{"n_layer": 9, "d_model": 448, "d_expert": 480, "activation": "swiglu", "router_score": "softmax", "balance_loss": 0.00328, "balance_bias": false, "vocab_size": 8192, "norm": "rmsnorm", "train_tokens": 665000000}
Below are experts of layer 6 (counted from 0) of a mixture-of-experts language model. Rows are named router (the router's row for the expert), down (a neuron's output weights, with its number) and show model dimensions 224-335. Each number is 50 + 15 x the weight over its row's rms, rounded and kept within 0 to 99.
Before each expert's rows: "comes before" lists some tokens at least twice as common just after its tokens as in all text. This comes from a sample of Wikipedia text that the model never trained on. Tokens count by the router's weight.

# expert 0
comes before: "\n\n", " The", " In", " He", ":", " It"
router:32 51 44 65 58 26 29 48 33 51 75 47 37 38 11 24 43 40 82 54 61 37 33 24 61 33 53 82 24 18 53 49 11 65 53 48 60 32 81 36 36 65 67 45 29 44 39 46 42 29 53 50 09 46 29 23 45 48 48 45 68 41 66 59 56 50 49 50 37 47 48 42 89 47 36 59 48 52 56 53 46 71 48 38 34 24 36 95 54 67 47 66 47 37 53 70 69 29 31 37 46 34 55 49 58 26 45 57 55 68 47 38
down0:40 50 45 31 37 27 65 43 61 52 33 48 82 72 65 45 52 51 49 64 39 00 69 37 46 59 57 75 45 66 56 35 64 38 38 48 41 24 24 60 43 26 38 61 20 35 55 59 53 63 32 68 50 52 60 46 51 52 62 37 32 49 47 50 51 42 62 57 40 26 67 41 40 79 63 60 43 43 46 42 67 43 34 75 69 56 60 52 48 41 30 34 57 22 62 35 40 49 62 64 79 47 45 24 57 44 58 67 38 61 66 80
down1:62 70 53 61 37 63 56 60 53 28 56 51 72 72 68 46 50 39 46 54 84 71 40 33 89 30 71 53 35 50 12 46 47 52 63 35 35 65 60 71 57 67 29 26 65 59 64 55 35 58 61 60 63 27 39 54 53 99 61 58 52 49 44 26 56 59 50 46 74 51 52 46 58 35 63 44 37 46 49 37 62 52 24 32 32 44 48 39 52 59 59 38 70 78 73 56 25 19 34 37 90 50 31 44 47 57 44 60 27 43 59 53
down2:41 33 76 29 29 56 56 51 41 38 51 56 48 53 27 42 41 43 60 68 42 50 62 64 68 98 37 79 61 48 47 44 65 74 52 37 79 37 55 47 64 62 52 45 59 30 77 28 37 59 37 32 46 58 53 37 61 36 57 50 60 82 60 50 46 24 24 31 17 46 69 44 05 76 45 37 54 58 51 67 39 74 47 75 37 56 44 49 68 16 50 74 72 62 54 48 59 60 24 56 58 22 37 35 44 61 56 53 67 24 70 22
down3:35 41 45 57 36 62 63 69 56 50 62 57 60 77 49 25 42 56 49 68 45 10 47 48 37 57 48 27 52 73 39 75 56 28 54 67 72 44 66 76 36 65 48 68 59 51 44 49 68 19 33 39 26 46 36 66 47 38 65 52 48 39 59 60 54 62 60 30 63 58 65 31 64 52 37 29 35 72 47 43 44 67 27 33 72 58 36 81 36 55 31 60 68 53 43 69 28 66 46 31 58 41 39 52 59 19 69 32 87 65 56 50
down4:59 41 45 57 50 40 47 17 51 52 53 56 55 50 36 42 68 49 44 56 59 47 45 53 41 38 72 32 53 20 81 82 50 63 53 56 62 60 24 35 53 35 51 49 39 64 39 53 43 26 60 42 42 65 60 65 44 40 59 60 36 50 50 36 49 47 44 65 46 32 58 44 50 37 51 23 64 79 53 56 57 51 43 35 56 54 30 18 56 93 43 38 46 22 35 34 36 43 54 37 40 45 33 41 37 53 57 51 39 47 19 62
down5:53 53 41 55 58 36 38 50 48 46 80 82 44 43 26 76 49 48 46 44 29 26 40 51 43 67 56 41 57 49 52 51 18 63 48 36 57 56 61 61 46 48 54 43 34 29 38 55 51 63 48 81 54 84 26 69 76 64 53 64 44 59 67 60 18 24 44 36 52 71 21 55 75 51 64 55 99 53 44 66 55 33 82 16 44 25 67 67 56 26 45 54 69 53 25 34 52 69 40 67 56 57 49 63 68 40 55 56 47 36 60 50
down6:52 51 51 55 56 35 49 54 57 40 71 57 29 53 36 52 53 44 47 61 37 40 33 40 81 52 63 74 23 58 50 56 58 34 71 83 48 43 49 60 62 35 52 59 33 44 33 54 29 63 50 50 35 68 60 39 59 39 76 71 51 30 73 28 49 57 46 48 57 47 52 60 40 48 15 30 53 30 68 17 45 33 29 55 42 49 34 77 32 71 48 27 37 53 41 69 42 66 39 57 42 51 51 25 35 15 62 68 37 32 36 70
down7:45 58 78 56 44 55 51 45 45 50 49 59 51 40 38 43 55 36 53 55 23 40 21 49 45 27 74 60 59 25 53 67 48 35 58 55 52 64 53 57 52 32 49 55 60 42 76 43 61 34 54 52 58 64 46 35 57 33 57 52 45 60 50 51 40 44 42 15 63 48 55 38 42 60 38 58 41 83 52 33 71 34 58 47 46 48 53 60 58 48 53 67 67 88 48 76 19 66 55 40 29 25 31 68 45 36 60 61 23 42 49 36
down8:56 41 63 28 01 41 52 37 49 43 43 49 52 59 52 62 43 57 68 45 57 66 48 28 41 29 57 45 39 37 36 50 87 54 68 44 41 46 47 64 53 61 64 58 52 66 37 59 38 39 29 29 42 33 63 73 81 47 54 59 54 49 59 36 74 65 69 50 29 45 30 56 48 52 78 37 48 38 78 23 65 46 45 60 45 26 20 45 46 60 65 57 67 41 45 69 48 59 55 59 40 50 79 50 37 62 56 50 48 54 46 41
down9:75 25 56 29 69 56 58 47 33 67 10 82 49 61 43 41 71 42 40 61 43 52 45 64 21 22 28 55 37 57 46 49 67 64 61 31 30 67 36 78 45 59 34 42 64 33 37 35 19 32 65 69 53 61 40 73 51 43 23 34 29 41 43 57 56 62 52 53 83 27 33 38 64 48 52 39 82 47 42 64 32 47 35 50 26 41 47 41 43 45 40 68 64 30 34 43 46 54 40 23 48 29 54 15 36 31 31 39 45 38 66 42
down10:39 60 49 65 54 47 29 43 27 51 48 39 59 30 54 31 22 49 75 59 33 37 70 54 50 62 26 60 27 40 40 25 58 60 37 33 21 61 64 48 81 33 41 73 70 61 35 54 34 68 45 65 08 36 56 75 71 39 64 48 46 35 38 40 31 41 50 65 32 30 28 39 43 39 35 57 39 41 42 34 61 35 78 50 69 46 39 43 41 60 37 43 44 89 50 31 33 41 43 63 57 57 44 26 54 44 54 75 37 69 56 67
down11:50 54 54 53 35 41 41 37 32 51 49 61 56 31 41 81 66 36 55 71 33 45 37 24 41 52 50 51 54 55 60 55 64 86 53 50 36 71 66 38 48 43 62 61 33 48 64 51 73 50 54 72 50 58 44 33 36 62 33 55 35 57 77 58 57 65 46 84 38 61 52 45 71 34 43 45 37 39 52 25 71 61 59 46 48 55 54 25 51 26 48 74 55 65 60 60 40 69 32 51 32 56 57 35 47 66 52 46 33 63 38 50
down12:31 46 78 48 64 27 29 53 31 54 40 48 63 74 33 66 43 50 52 71 35 60 55 52 43 43 52 84 57 20 52 33 33 76 55 33 55 80 45 50 41 61 57 39 57 48 61 32 20 67 67 46 40 52 28 64 67 44 82 39 35 53 49 33 52 53 78 55 15 54 65 65 56 57 62 50 60 43 36 71 79 70 23 31 51 59 24 46 65 73 58 41 45 64 65 51 74 67 58 41 72 71 37 63 51 45 38 43 38 82 80 41
down13:67 26 69 39 48 81 86 51 33 32 57 70 65 61 56 52 73 64 58 41 62 59 43 49 55 46 47 52 44 45 35 37 36 08 37 33 71 50 26 48 70 39 43 31 44 59 87 41 50 65 55 59 53 55 64 20 37 70 77 55 60 52 60 40 44 40 56 54 37 49 24 53 34 30 61 60 31 63 36 52 40 45 37 30 75 76 40 46 43 31 42 51 51 73 65 13 55 27 48 41 63 30 60 43 70 59 23 44 24 56 42 42
down14:73 48 65 53 66 37 62 63 33 62 61 45 69 74 36 27 55 51 54 65 49 69 63 26 40 21 55 69 74 45 51 45 21 57 52 63 43 54 24 36 42 48 81 61 69 26 54 51 62 69 58 32 43 53 43 46 55 61 47 66 68 53 74 50 28 33 48 63 39 57 35 70 65 43 42 47 59 43 45 66 18 71 27 59 29 24 35 60 55 45 45 36 43 56 53 56 22 67 42 47 64 44 80 46 66 57 53 69 48 66 46 54
down15:56 55 32 36 30 56 46 79 55 59 19 55 20 50 34 63 90 51 42 46 28 50 34 45 53 36 63 42 58 49 54 79 60 71 42 45 66 46 28 47 80 39 51 65 55 73 43 38 49 86 55 39 80 55 67 56 45 45 56 47 52 65 35 42 53 44 84 53 83 74 54 45 38 85 69 36 26 40 49 69 60 38 56 80 85 41 50 30 65 33 48 69 67 44 41 43 29 59 49 58 65 28 67 47 38 65 44 53 59 49 78 57
down16:19 41 37 24 45 21 47 43 44 66 59 49 62 75 66 61 87 69 45 28 60 63 22 52 85 75 48 59 32 38 25 58 65 27 68 45 58 76 42 32 53 32 53 45 61 43 32 87 65 81 61 64 66 57 73 74 52 47 45 61 38 50 49 43 55 61 58 58 67 40 39 44 45 47 45 34 47 49 51 59 49 48 47 51 47 14 05 65 56 58 43 80 83 55 42 60 56 47 46 60 42 30 48 56 71 38 40 59 29 51 43 57
down17:42 68 39 54 47 66 53 74 42 33 48 35 35 05 63 68 29 72 36 40 29 36 60 46 67 40 50 50 59 50 56 42 49 61 59 42 25 46 17 67 57 54 25 47 36 54 52 60 66 47 51 40 42 50 43 73 60 65 32 60 52 48 41 60 51 89 57 61 49 58 78 15 44 31 47 50 54 52 57 52 30 37 45 50 68 38 55 46 58 32 38 36 40 60 44 37 70 45 61 46 58 45 78 68 84 42 50 75 56 47 66 42
down18:33 58 44 22 51 38 42 67 46 32 80 51 34 30 55 26 44 50 36 46 41 42 42 44 46 38 51 30 61 26 71 44 58 47 51 52 59 73 56 44 49 63 62 42 42 23 48 50 59 77 55 53 59 46 37 64 46 73 45 53 58 52 23 50 69 51 47 34 32 43 63 54 52 32 24 45 68 57 55 42 46 44 52 34 29 46 58 47 42 48 63 53 51 58 46 63 61 50 53 63 46 41 29 44 49 57 25 66 75 54 57 27
down19:41 53 35 48 67 66 72 26 41 65 59 40 69 65 44 30 78 68 30 70 33 51 55 69 54 59 54 44 62 85 50 43 54 54 50 86 46 65 52 45 61 32 29 19 37 65 58 46 22 17 55 71 38 00 41 60 66 36 63 53 53 16 45 58 65 82 46 55 53 45 39 25 65 51 66 62 70 41 72 50 79 58 74 46 43 28 12 24 33 52 59 59 32 58 48 50 48 64 57 40 44 68 68 39 49 56 52 90 52 42 39 58
down20:77 51 17 50 96 46 72 53 43 45 48 72 42 38 36 46 23 45 71 58 65 43 37 43 68 48 49 67 20 26 31 40 49 55 44 44 66 53 44 29 77 23 40 55 77 45 46 41 62 49 39 49 50 53 41 71 63 47 66 50 71 68 49 32 39 34 64 36 29 82 49 44 53 60 37 66 53 62 40 55 43 70 75 51 70 79 62 39 59 28 53 47 56 32 63 60 50 49 47 79 52 63 52 47 88 48 66 39 52 54 68 61
down21:62 45 74 48 35 35 42 37 41 63 48 84 53 43 55 55 27 47 58 56 45 51 40 24 38 23 64 39 43 39 56 52 53 74 62 45 54 61 75 44 62 51 49 55 40 67 68 61 42 52 55 31 54 35 77 62 37 37 37 70 50 27 86 46 44 66 88 28 38 49 08 47 52 70 55 37 36 62 51 70 15 35 28 60 62 46 45 29 55 43 96 65 66 34 73 38 37 39 57 69 54 72 39 83 27 66 58 54 57 60 41 62
down22:43 57 55 20 54 71 35 64 50 66 47 58 34 50 26 61 25 43 30 47 46 54 44 47 65 63 18 40 46 69 28 62 48 27 58 30 81 34 43 44 19 57 54 56 64 56 74 61 67 33 46 52 20 60 51 67 49 49 53 48 40 63 59 57 62 65 30 61 60 65 39 37 49 55 49 56 63 37 80 47 49 41 38 30 28 98 49 31 55 25 46 48 76 79 41 43 67 52 56 76 49 57 61 80 53 48 41 57 52 58 52 47
down23:30 24 53 57 62 72 77 69 44 21 47 52 67 44 57 53 59 42 51 52 27 40 67 27 32 66 81 58 51 44 35 66 47 62 49 43 46 49 62 69 63 21 42 57 50 49 54 56 49 46 58 39 53 43 47 40 61 39 79 32 69 29 34 60 36 59 41 44 57 30 36 44 64 57 48 31 35 37 70 53 44 50 58 65 54 39 51 34 65 37 47 44 28 38 64 65 63 66 30 46 36 31 25 48 61 41 66 62 47 71 47 53
down24:39 38 47 55 51 63 83 64 32 26 35 44 27 34 52 44 49 29 65 52 60 43 53 30 54 72 42 69 40 43 78 99 41 68 51 53 42 47 60 41 70 63 46 41 60 49 66 59 74 65 32 44 42 62 62 59 38 46 48 63 55 59 57 34 44 57 45 56 46 30 63 34 45 29 41 26 43 59 40 16 70 45 57 79 46 39 49 45 51 22 52 56 41 31 41 32 83 53 44 56 35 48 70 43 48 75 49 34 36 44 46 54
down25:49 47 66 64 72 41 48 31 67 39 54 47 45 32 31 62 37 36 61 46 63 64 36 67 47 82 68 33 66 54 50 35 64 54 47 36 58 33 66 50 52 53 20 57 56 52 43 60 72 59 45 66 23 60 63 56 38 51 63 37 64 54 55 46 56 63 41 56 48 72 13 31 53 43 29 41 53 61 41 41 37 48 52 41 42 44 63 49 52 91 49 41 42 63 42 56 49 47 30 53 51 30 48 31 76 48 34 32 65 57 31 56
down26:23 52 63 44 38 40 53 53 53 49 42 55 25 59 41 50 73 57 51 44 22 45 34 57 53 20 53 52 64 42 30 48 48 56 49 33 57 68 37 54 67 51 81 57 28 26 44 29 53 46 13 77 60 55 39 48 42 51 78 52 66 66 51 49 53 60 57 73 49 40 43 60 59 54 40 44 49 56 42 23 51 72 60 68 36 39 26 47 53 46 33 65 57 52 49 19 43 67 66 70 24 68 42 32 72 45 29 37 42 42 59 65
down27:24 51 53 72 26 68 67 27 55 40 56 52 44 63 70 47 44 72 47 34 58 39 74 63 18 43 60 46 68 67 24 33 70 60 63 49 54 38 65 71 22 44 44 53 52 33 55 22 52 31 52 42 64 46 69 44 37 31 32 23 45 36 46 41 70 44 41 76 74 57 66 40 43 64 39 53 27 49 44 35 52 33 41 48 51 61 32 57 57 52 47 57 54 43 70 60 62 62 58 43 47 49 43 58 91 60 57 46 53 56 56 43
down28:61 54 70 39 53 15 59 40 59 54 39 47 35 51 74 56 42 43 30 33 42 64 72 52 37 76 59 80 51 68 65 63 34 59 30 80 78 70 73 24 50 58 36 55 82 47 51 41 52 72 39 40 65 45 56 58 61 68 54 16 55 45 47 46 32 45 65 40 50 43 42 48 15 89 50 17 19 48 44 57 51 33 29 43 45 46 89 27 43 39 69 47 30 42 55 49 45 31 42 22 31 52 63 62 48 50 58 30 52 70 55 62
down29:49 73 43 62 37 20 57 84 51 68 15 47 63 68 21 55 51 67 35 51 30 66 54 34 60 14 62 50 68 78 49 66 44 60 60 41 44 57 49 54 47 62 43 31 28 67 36 86 36 43 58 57 79 54 82 68 74 58 48 64 41 53 52 42 44 45 62 33 62 30 38 36 41 44 71 59 40 34 55 78 53 58 54 51 61 69 35 37 46 45 54 64 54 76 59 27 47 62 29 30 75 31 23 42 72 59 40 60 14 23 46 41
down30:52 53 21 40 66 58 42 43 60 72 41 54 38 51 58 29 66 50 50 63 56 45 47 44 34 31 40 43 34 66 35 64 45 28 80 76 47 41 25 74 77 51 12 21 56 36 56 61 41 34 64 51 63 57 41 49 53 74 63 08 56 44 54 33 39 55 59 45 68 45 63 58 56 71 57 55 39 61 73 46 69 60 41 40 37 59 47 53 40 35 58 60 21 58 46 71 35 30 29 69 41 46 30 70 51 54 68 86 64 41 66 22
down31:53 42 48 47 61 56 72 64 47 31 41 69 68 26 42 61 58 36 37 66 37 60 42 28 51 26 35 38 52 21 22 60 70 41 54 58 64 57 50 67 20 19 41 49 57 00 56 63 25 44 32 37 53 46 71 71 54 54 59 48 13 74 46 26 59 76 46 67 71 48 51 68 70 38 81 33 49 44 61 53 54 42 59 52 33 59 67 63 49 56 64 43 68 73 36 22 52 72 34 49 32 54 53 64 21 44 87 55 57 75 65 48
down32:49 63 47 25 27 46 54 61 78 51 18 61 40 39 70 51 54 58 49 72 28 39 53 65 34 27 73 88 14 74 49 47 38 49 27 64 57 50 39 47 50 42 58 28 55 66 47 39 40 46 49 41 52 00 39 71 42 45 71 66 28 55 54 66 37 63 16 69 66 35 83 41 55 40 72 59 59 34 49 64 52 63 72 33 44 43 30 89 65 57 53 43 53 74 45 43 65 41 59 52 48 54 43 48 24 47 38 44 64 74 40 58
down33:51 50 68 55 61 51 53 22 23 66 54 45 58 29 31 32 23 63 36 55 52 39 61 45 45 32 46 43 46 59 61 48 74 45 50 69 37 33 64 50 51 50 54 48 62 58 24 50 59 79 51 11 43 56 73 35 49 76 47 42 65 38 57 40 23 65 70 57 27 61 50 26 53 45 42 65 54 45 59 55 64 32 47 67 61 52 57 37 49 50 56 38 25 40 65 52 62 55 59 51 86 39 39 73 63 31 57 69 33 51 63 58
down34:66 64 28 31 36 56 60 43 52 69 38 46 25 33 31 27 72 43 34 53 38 57 53 45 43 42 53 60 69 37 40 75 56 45 52 33 41 36 31 48 41 36 41 68 29 42 27 50 55 54 49 47 68 56 29 68 63 28 40 75 59 28 40 27 54 42 45 51 64 29 65 63 53 39 53 65 29 43 30 58 54 35 43 39 28 28 57 27 02 52 51 50 31 47 74 32 68 63 90 63 63 47 55 51 70 50 66 88 57 71 38 24
down35:21 54 57 61 53 67 39 41 49 25 65 55 38 54 43 52 24 57 48 59 66 27 20 74 54 44 27 69 66 57 40 42 64 61 32 59 81 76 34 80 30 51 70 56 82 56 43 50 58 37 58 47 48 43 56 54 53 66 73 59 36 72 34 90 61 10 18 52 49 74 59 60 55 32 54 47 57 32 61 30 50 66 48 37 52 38 62 45 18 56 47 59 52 58 33 51 23 50 65 35 38 83 57 55 44 68 37 38 65 73 31 46
down36:51 48 47 50 38 61 31 63 46 77 59 36 62 48 38 78 48 33 22 48 60 72 70 52 52 57 47 29 30 58 46 73 56 32 31 46 38 55 37 67 48 41 62 40 46 45 50 76 68 49 32 44 80 82 53 56 75 49 46 66 52 55 32 38 40 64 39 37 46 63 52 38 39 42 35 54 46 66 98 47 71 46 64 31 55 38 30 57 25 29 29 55 64 52 47 41 42 22 61 50 78 50 28 55 44 46 55 54 51 80 45 62
down37:32 63 46 34 45 89 65 44 59 29 22 64 69 60 68 46 41 65 48 72 39 50 42 36 54 55 40 35 39 45 46 64 58 48 60 40 70 39 63 51 57 36 40 49 57 46 42 53 71 43 33 28 82 53 61 52 60 72 52 51 53 33 59 70 53 15 44 58 39 58 68 51 50 58 41 58 52 25 47 61 38 33 60 52 55 26 80 12 67 38 56 62 39 42 41 28 65 25 75 67 58 34 47 54 52 51 49 33 50 61 56 51
down38:34 71 57 35 71 55 57 50 16 60 49 33 51 56 57 61 49 46 62 40 32 33 57 24 52 43 41 73 53 24 32 30 41 23 47 47 67 53 35 69 66 65 64 53 31 58 44 50 37 53 30 42 54 42 56 49 52 67 99 75 27 36 52 39 63 66 59 39 61 31 73 41 69 58 44 53 28 63 61 48 40 60 65 75 18 40 41 53 54 73 67 57 40 63 39 21 50 50 68 58 14 56 53 77 48 56 57 82 51 48 40 16
down39:35 43 44 73 63 59 49 09 62 58 51 61 21 40 60 48 58 50 30 28 63 36 51 61 31 69 72 62 57 27 48 41 44 23 47 88 60 47 21 49 35 56 61 63 33 40 92 43 24 64 66 52 44 43 63 56 51 33 47 73 59 46 23 50 41 48 58 36 35 24 69 25 43 24 48 30 54 34 60 53 39 52 51 26 41 38 38 28 24 53 60 58 21 60 25 57 57 56 47 66 47 44 66 39 24 57 37 36 47 34 60 55
down40:48 56 30 66 43 58 49 57 69 46 42 70 36 37 65 44 56 58 80 59 60 54 56 40 41 43 42 49 44 31 77 51 52 29 74 78 35 46 65 49 31 44 56 42 37 46 38 51 58 53 28 40 58 38 56 61 46 24 24 66 57 65 42 45 13 63 66 68 42 51 35 62 37 31 48 75 77 33 39 45 52 21 43 68 50 32 43 35 66 30 51 44 37 50 51 60 60 55 66 47 29 52 42 31 81 27 53 51 40 63 52 47
down41:56 50 11 33 56 62 47 48 56 58 38 61 33 41 42 54 72 53 71 41 53 32 60 71 63 27 77 45 53 37 70 54 52 61 63 86 25 33 53 60 41 15 33 37 49 26 45 50 59 44 47 40 23 75 50 25 57 43 58 10 51 47 41 55 55 41 54 40 18 53 48 57 55 41 29 58 46 48 42 48 38 30 67 46 69 68 51 37 63 66 47 42 26 47 54 58 61 39 48 56 46 36 48 48 50 44 63 58 43 36 47 57
down42:44 44 31 32 55 61 52 45 32 46 32 55 49 56 46 49 75 31 27 62 58 70 77 81 71 77 60 44 26 66 52 36 48 83 62 57 56 53 55 27 46 59 48 66 43 42 22 64 42 17 66 34 60 29 59 46 28 58 48 54 51 75 89 53 61 50 50 47 50 51 39 42 82 49 16 33 31 24 38 57 27 52 53 73 43 20 54 52 41 60 37 40 37 60 71 37 79 45 41 70 36 18 66 52 47 59 60 50 78 99 55 57
down43:28 61 44 54 55 46 50 13 37 43 30 45 80 36 55 34 52 45 52 54 52 90 55 36 46 41 37 59 57 42 43 14 39 35 79 80 66 51 53 72 51 75 56 43 37 60 59 38 31 42 44 52 57 48 29 51 40 38 70 40 42 33 71 57 46 44 43 59 55 37 60 70 55 63 38 38 54 58 56 60 51 57 21 52 50 68 32 51 30 50 54 61 53 36 67 44 60 43 55 37 59 76 75 24 58 48 49 65 65 46 47 75
down44:76 47 82 57 57 45 71 59 46 62 34 34 43 43 37 38 49 77 36 45 57 73 68 30 63 52 48 50 73 34 17 69 77 45 18 42 67 61 40 63 23 46 57 78 47 57 69 29 67 35 66 51 54 64 49 44 28 24 48 24 56 38 56 53 47 44 43 68 45 45 41 61 78 44 66 33 49 18 50 59 28 71 36 70 33 53 53 48 37 39 20 64 50 77 26 32 28 48 19 34 55 76 46 46 47 69 53 69 64 80 55 35
down45:43 50 39 50 61 58 49 73 56 42 42 46 66 48 30 52 43 48 33 41 63 49 60 70 50 41 39 42 65 54 48 62 36 34 63 50 50 06 05 32 45 41 59 51 31 40 33 61 26 33 54 69 82 62 54 57 84 28 53 75 49 71 41 40 42 66 93 33 67 57 17 54 46 74 40 54 47 55 74 46 57 55 53 56 65 53 56 53 39 71 61 35 42 29 67 61 66 41 57 43 58 34 67 59 73 51 48 51 54 33 54 47
down46:30 30 67 58 46 59 60 49 30 47 47 62 36 56 54 53 60 51 56 40 41 49 70 44 77 29 43 37 57 52 30 40 66 37 47 66 66 68 31 54 50 54 43 55 48 47 46 48 39 51 79 21 38 29 26 52 60 32 73 39 30 60 45 66 58 38 73 17 61 64 35 32 52 46 41 25 55 44 28 22 58 59 55 43 55 60 35 42 66 55 33 53 80 21 81 46 67 40 45 34 65 41 44 37 84 45 71 57 22 54 63 45
down47:55 34 34 52 70 50 24 53 36 64 62 60 28 76 42 29 75 22 65 68 46 58 91 34 47 58 45 43 45 63 74 68 51 56 36 55 37 70 52 66 64 53 45 46 51 29 43 51 41 37 53 38 23 52 68 72 63 50 60 53 73 43 48 61 42 52 45 51 17 44 49 80 34 63 46 49 44 53 58 58 41 45 46 51 41 49 61 62 70 68 53 46 44 40 71 69 59 62 58 56 63 31 68 37 39 88 39 83 31 47 57 53
down48:25 63 43 75 46 32 30 67 69 68 59 42 35 53 39 56 75 43 64 40 42 39 87 50 49 50 28 51 39 53 61 40 38 69 73 69 45 49 47 54 51 54 62 51 54 40 45 53 36 41 24 47 49 65 33 50 56 67 51 50 63 29 40 41 34 57 44 68 77 27 66 63 75 60 55 60 57 49 47 30 41 39 54 48 74 76 37 44 41 53 66 63 21 27 52 65 56 42 77 32 46 43 36 52 61 73 42 10 64 42 64 23
down49:52 65 44 27 64 28 50 49 50 37 29 38 57 47 28 61 44 35 62 51 46 47 46 86 43 69 33 23 82 44 38 58 64 15 51 68 44 42 67 61 54 66 41 50 58 72 47 65 45 25 62 50 30 42 52 78 41 29 46 87 63 56 25 41 75 48 42 37 65 13 58 64 32 51 22 35 38 62 49 20 43 56 89 69 37 65 56 42 51 37 36 83 60 59 29 55 51 32 08 37 49 34 61 53 68 58 34 44 20 51 59 50
down50:87 43 26 58 48 52 57 55 59 11 67 72 62 40 75 55 29 37 52 55 51 45 56 41 24 46 52 21 64 25 41 32 44 62 73 38 57 51 71 30 33 61 44 50 44 36 79 54 14 36 42 71 36 36 48 30 31 97 51 23 41 67 54 50 40 35 43 21 22 75 52 65 51 36 43 57 30 35 51 67 26 47 53 65 40 30 46 54 66 36 56 00 17 57 65 30 51 49 29 44 64 55 59 30 43 46 44 64 51 57 48 45
down51:16 67 47 43 60 50 52 34 64 60 49 35 44 56 48 62 52 52 79 54 45 35 56 46 42 35 64 28 35 29 56 55 40 63 47 54 38 55 46 34 28 14 44 69 53 67 36 38 30 45 43 65 30 61 46 63 60 48 35 57 38 39 52 25 68 61 58 60 27 55 72 66 41 33 59 34 55 68 59 50 50 45 34 32 55 65 57 58 28 50 65 48 45 54 61 61 49 73 69 52 68 67 71 38 28 31 75 37 42 65 61 78
down52:55 28 64 41 08 68 16 34 44 60 47 33 56 67 51 66 45 31 68 55 46 40 41 41 43 28 31 56 46 61 63 56 45 55 53 52 45 91 45 49 52 52 49 09 49 61 48 41 60 57 67 68 52 37 49 56 54 51 62 28 69 52 19 36 34 51 50 50 54 49 49 51 72 41 37 57 71 59 35 37 51 45 43 66 26 61 40 42 62 40 31 48 61 55 39 54 34 40 59 44 40 46 74 45 71 45 60 54 51 66 57 61
down53:43 40 22 46 42 48 48 36 18 60 46 58 45 49 57 49 50 58 65 63 66 62 51 72 38 64 74 74 38 82 36 30 47 50 46 52 70 63 22 45 44 60 50 76 68 60 45 26 38 25 50 38 47 53 43 62 60 69 47 50 77 65 34 48 51 53 55 45 71 37 38 46 66 46 31 75 56 60 62 44 29 48 65 45 63 56 56 59 23 34 54 66 53 87 35 38 41 36 37 29 40 50 38 49 67 73 45 38 19 59 27 72
down54:52 74 38 33 38 33 50 42 60 44 40 42 50 67 62 54 37 51 44 48 28 63 56 57 63 55 60 47 40 42 29 54 59 50 56 49 64 24 32 54 49 59 73 57 60 57 50 67 26 58 46 64 47 45 75 50 44 40 29 36 60 45 18 53 47 50 72 27 40 29 54 66 35 56 76 49 28 41 32 64 38 86 98 78 43 44 74 44 28 61 30 62 19 47 50 47 31 50 66 85 63 37 48 25 46 74 34 58 52 64 31 65
down55:42 75 55 72 58 66 61 33 49 61 69 54 31 34 52 35 43 63 64 51 48 84 51 33 50 52 43 55 43 29 25 57 51 56 28 48 81 65 53 29 41 46 39 44 76 12 50 64 51 75 26 43 37 42 29 45 44 94 60 26 56 46 90 26 57 43 83 84 40 49 47 44 52 44 41 52 53 52 56 46 59 46 70 71 20 43 55 57 40 29 68 60 57 68 99 57 52 52 51 40 51 71 49 45 33 34 70 57 40 49 29 50
down56:57 60 63 50 64 75 48 43 14 31 50 51 37 28 51 54 64 69 54 43 42 47 53 67 64 54 23 40 54 30 40 61 51 48 54 86 46 67 37 65 52 46 42 69 68 88 41 48 60 69 61 81 44 67 42 72 45 51 34 48 49 51 54 52 61 35 57 75 38 42 09 59 34 55 59 68 27 59 30 47 53 50 33 55 39 35 32 45 65 40 16 45 71 53 73 60 41 56 53 16 57 58 67 63 56 41 76 45 43 68 47 14
down57:75 35 34 33 60 70 32 40 56 66 57 61 43 44 36 56 46 80 64 58 51 40 80 24 37 73 54 37 47 37 48 43 33 46 36 48 72 41 53 57 27 44 64 38 40 65 61 30 33 44 45 75 56 77 47 42 61 73 38 31 56 42 44 66 42 20 61 38 49 43 30 75 70 25 65 70 39 54 20 60 67 39 71 74 25 73 54 48 49 86 48 74 55 48 60 52 70 42 63 53 29 50 43 44 44 61 60 61 37 43 58 43
down58:47 25 45 48 55 42 78 63 81 71 33 31 43 70 59 77 33 56 57 36 55 47 41 38 43 75 46 39 71 30 50 50 70 23 66 61 60 47 44 42 64 64 53 37 59 52 40 55 60 34 34 69 68 30 31 52 47 44 51 44 37 23 57 53 27 59 47 75 51 34 83 36 45 71 25 61 52 40 50 41 57 45 38 29 78 09 74 55 28 70 67 38 45 55 77 73 46 54 56 67 36 26 54 35 31 72 78 44 53 61 36 66
down59:30 57 19 41 55 55 41 29 56 83 63 26 62 47 87 50 17 41 40 67 53 67 55 65 57 26 52 49 45 44 59 56 16 54 33 39 67 65 43 53 52 34 47 52 54 20 36 39 24 48 44 45 42 62 62 42 56 50 59 72 64 34 55 33 31 66 42 28 40 46 71 52 72 46 56 59 55 32 49 55 29 48 56 66 56 41 55 63 36 50 66 17 56 60 64 49 53 66 52 48 56 62 75 68 68 51 69 57 51 66 54 56
down60:40 46 51 56 49 29 53 18 37 71 44 45 57 42 59 41 37 64 60 60 55 61 61 52 45 45 60 37 41 34 53 36 36 24 27 45 30 60 42 42 68 35 46 50 33 38 58 55 52 49 82 46 34 56 34 64 59 27 44 50 40 60 62 87 58 60 64 49 41 38 30 23 51 65 48 44 38 65 56 53 67 64 33 51 73 36 53 55 56 44 48 70 51 37 45 42 51 40 44 48 67 43 26 49 40 36 43 61 58 54 65 50
down61:33 74 38 98 69 07 53 63 32 71 39 78 45 55 63 35 66 38 21 25 10 59 49 43 66 40 50 41 46 25 43 23 74 34 52 58 58 35 52 54 61 60 30 73 31 25 64 65 34 48 64 59 30 60 57 45 35 77 48 48 25 46 74 68 58 37 49 46 67 42 33 39 55 76 77 46 44 70 59 66 51 62 35 54 48 49 43 50 45 26 83 76 39 53 66 42 41 55 47 58 45 48 32 42 49 30 20 33 48 60 42 41